{"num_hidden_layers": 10, "hidden_size": 192, "n_experts": 64, "experts_per_token": 1, "d_expert": 384, "d_shared_expert": 0, "hidden_act": "geglu", "moe_layers": [0, 2, 4, 6, 8], "router_score": "softmax", "normalize_top_k": false, "routed_scale": 1.0, "balance_loss": 0.0027, "balance_bias": false, "router_cosine_scale": 10.0, "init_std_router": 0.0377, "lr_router": 0.000538, "num_attention_heads": 6, "num_key_value_heads": 6, "head_dim": 64, "vocab_size": 8192, "norm": "rmsnorm", "norm_place": "peri", "norm_eps": 1e-05, "positions": "rope", "rope_theta": 6240.0, "rope_fraction": 0.25, "qk_norm": false, "attn_scale": 0.125, "tie_word_embeddings": true, "parallel_block": false, "extras": ["capped logits"], "init": "trunc", "init_std_qkv": 0.0347, "init_std_o": 0.00549, "init_std_up": 0.0347, "init_std_down": 0.00388, "optimizer": "muon_variant", "learning_rate": 0.00246, "lr_mult_o": 2.0, "beta1": 0.95, "lr_head": 0.0249, "warmup_steps": 200, "schedule": "wsd", "decay_fraction": 0.918, "decay_shape": "linear", "final_lr_fraction": 0.0, "batch_tokens": 262144, "max_seq_len": 1024, "doc_mask": false, "train_tokens": 881500000, "max_steps": 3363, "dataset": "wikipedia_en"}
Below are experts of layer 2 (counted from 0) of a mixture-of-experts language model. Rows are named down (a neuron's output weights, with its number) and show model dimensions 0-191. Each number is 50 + 12 x the weight over its row's rms, rounded and kept within 0 to 99.
Before each expert's rows: "raises" lists some tokens whose logits its average output raises strongly, later layers aside. This comes from a sample of Wikipedia text that the model never trained on.

# expert 60
raises: "hy", "hyl", "aster", "iley", "ire", "eter"
down0:35 47 40 40 71 64 50 39 54 59 32 48 53 39 52 33 61 33 56 63 36 41 38 73 46 50 73 36 47 44 35 44 65 42 20 42 79 55 50 49 42 48 57 72 62 42 56 62 59 44 70 43 41 65 51 35 52 58 51 39 36 60 35 73 27 61 58 52 48 43 62 45 49 54 58 51 64 45 37 32 52 39 42 61 56 62 41 69 54 61 35 55 42 38 35 54 46 56 55 49 57 34 67 32 57 43 46 46 40 57 35 34 68 48 51 49 52 59 50 80 58 55 56 47 21 45 67 56 41 50 45 43 64 41 40 31 61 56 51 67 65 55 41 52 41 36 35 56 57 45 68 48 27 27 30 39 74 42 51 63 46 19 45 39 44 46 56 49 45 45 47 57 40 43 37 49 65 41 18 50 59 33 50 53 33 44 73 37 51 58 44 58

# expert 16
raises: " it", " \"", "\n", " or", " (", ","
down0:45 70 55 38 50 40 45 37 65 61 64 43 28 36 58 77 53 60 59 47 63 44 59 50 21 40 66 42 41 43 48 55 42 42 57 50 68 67 51 36 54 69 59 34 46 48 69 51 51 65 40 41 56 49 41 73 71 21 38 54 57 46 55 68 38 95 50 64 64 35 69 60 44 58 35 57 33 67 65 42 41 30 59 57 48 62 52 57 67 43 40 62 56 55 69 44 48 25 77 58 40 26 43 56 19 24 42 71 44 37 43 49 54 50 45 67 50 40 42 47 57 46 39 60 46 32 54 48 49 56 42 34 51 61 52 39 52 68 47 53 49 50 46 60 61 41 47 50 49 62 53 64 53 69 64 58 47 53 52 58 40 40 51 34 45 66 36 37 44 52 51 30 56 48 52 61 49 51 37 57 48 47 54 31 27 34 45 59 55 41 52 47

# expert 63
raises: "ver", "oll", "art", "al", " L"
down8:61 53 41 63 64 50 48 45 58 30 43 69 36 70 50 69 63 51 52 66 57 65 70 45 51 41 62 39 41 47 59 57 28 47 29 34 41 50 61 60 38 43 40 22 61 40 49 62 51 57 51 62 59 59 75 37 38 74 64 57 27 41 52 54 57 52 65 54 54 62 43 47 32 57 56 64 50 53 22 47 64 28 51 46 65 33 44 51 51 44 66 56 60 48 56 51 58 40 57 55 80 29 43 40 45 30 47 41 47 48 36 44 72 48 59 62 38 45 66 52 62 59 47 41 51 47 44 74 41 34 37 46 44 56 59 64 72 75 71 51 22 38 66 50 55 37 63 51 59 52 44 51 42 35 59 61 45 56 58 47 54 52 33 47 41 60 22 38 41 65 29 57 70 45 44 45 57 63 75 52 64 42 69 39 38 45 62 50 44 65 44 45

# expert 21
raises: " the", " their", "hen", " his", " these", " W"
down1:52 78 62 33 48 21 57 58 37 43 55 33 44 72 44 38 41 54 25 36 56 53 28 64 33 68 52 63 32 48 48 54 70 31 37 60 44 42 44 44 52 61 46 64 58 34 53 29 29 39 44 56 44 49 48 68 46 35 44 50 53 50 26 47 40 24 41 39 56 52 65 25 31 53 48 52 50 65 39 48 59 32 35 73 62 59 43 47 68 38 70 57 52 83 53 49 65 32 49 34 36 48 54 63 41 45 23 53 57 49 45 59 38 66 51 51 47 73 62 49 58 41 54 69 43 56 66 51 52 56 60 62 56 42 42 51 55 62 52 52 52 54 40 44 77 61 56 58 33 47 38 48 56 40 55 31 53 33 51 68 39 49 34 28 50 35 53 50 37 49 43 36 43 47 37 53 59 55 30 67 69 42 36 66 47 51 59 62 55 60 51 52

# expert 43
raises: " (", "y", ","
down0:42 51 49 66 49 52 78 57 53 54 67 50 52 45 52 50 51 50 51 56 21 56 61 45 59 43 31 76 45 54 40 61 34 58 46 53 54 59 49 41 35 33 48 38 40 45 50 56 82 55 47 59 77 47 44 57 69 63 61 48 48 19 44 46 33 50 47 45 37 43 57 31 44 25 50 12 40 35 60 31 65 52 41 65 51 52 41 42 56 28 73 54 60 44 52 53 36 45 43 55 59 46 39 31 37 56 66 32 48 35 45 45 70 22 07 66 31 39 29 42 38 65 36 55 36 52 62 64 68 65 34 51 59 60 44 55 57 51 59 60 54 54 46 71 50 37 55 57 41 44 52 46 65 53 55 39 37 46 39 42 56 57 51 40 49 42 44 44 46 51 46 51 49 47 37 52 44 57 41 46 35 51 49 37 59 56 43 65 42 32 50 19

# expert 7
raises: ",", " and", "-", ".", "'", " ("
down0:42 65 54 46 58 57 40 59 30 63 62 54 27 50 46 65 53 59 38 71 55 79 55 38 58 50 41 45 46 59 40 41 42 52 42 49 42 46 52 64 44 44 44 43 45 63 46 33 53 58 47 43 75 48 53 53 50 51 51 66 43 44 36 51 57 50 40 67 79 51 53 22 52 27 76 79 74 41 54 40 58 52 56 34 49 69 50 49 27 26 44 57 52 73 54 56 56 34 55 34 45 45 57 28 43 53 41 39 51 68 47 60 59 52 29 38 38 32 48 37 40 29 34 46 36 47 58 59 40 74 44 30 52 47 50 33 45 32 41 41 58 64 45 50 37 51 50 56 58 53 64 57 41 63 52 54 49 52 63 43 65 57 29 48 64 52 44 49 53 57 48 43 65 74 77 31 50 68 53 41 43 39 11 57 56 50 42 73 62 47 44 43

# expert 18
raises: "e", "i", "is", "ist", "o", "all"
down8:21 43 47 38 39 28 53 42 61 43 46 42 49 29 61 56 44 33 76 38 59 39 58 55 46 49 53 38 39 44 45 60 31 33 65 47 52 50 42 52 53 65 66 22 71 43 51 38 36 46 31 71 70 57 48 25 60 50 41 35 39 44 53 59 64 58 66 63 49 51 43 52 76 38 57 48 45 54 62 55 57 46 46 52 44 66 46 43 35 46 44 61 51 49 50 48 51 64 55 46 41 33 58 24 48 64 41 66 30 29 35 54 55 42 36 63 51 54 65 48 58 44 41 51 44 62 40 57 43 47 57 45 65 47 39 34 61 81 55 70 47 59 26 39 39 55 46 45 36 22 62 51 61 53 34 32 41 46 49 73 32 51 38 65 55 53 29 43 33 67 43 66 51 79 62 68 28 44 54 53 40 65 64 43 55 65 38 55 50 52 54 61

# expert 0
raises: " (", " and", "an", "io", "ement"
down0:45 37 52 55 39 51 56 54 68 28 46 44 36 59 36 56 55 54 50 36 46 46 67 67 41 30 51 43 55 55 33 59 72 55 48 61 75 51 49 64 61 41 32 42 39 36 35 65 71 44 54 46 26 51 59 69 50 62 51 47 52 61 66 35 48 44 58 65 36 44 28 54 52 57 53 70 59 73 54 55 51 15 59 35 54 40 54 64 40 59 71 30 56 58 49 54 62 55 36 42 70 43 45 50 50 68 49 50 37 43 57 52 36 41 84 49 57 45 50 33 26 33 59 44 67 41 41 40 64 48 62 55 57 64 50 54 39 55 69 49 69 70 52 57 58 60 56 51 35 37 84 42 40 39 63 62 40 58 60 38 52 37 44 43 57 71 61 42 52 58 43 40 61 47 49 37 47 72 72 60 19 54 68 55 53 38 42 54 61 54 53 59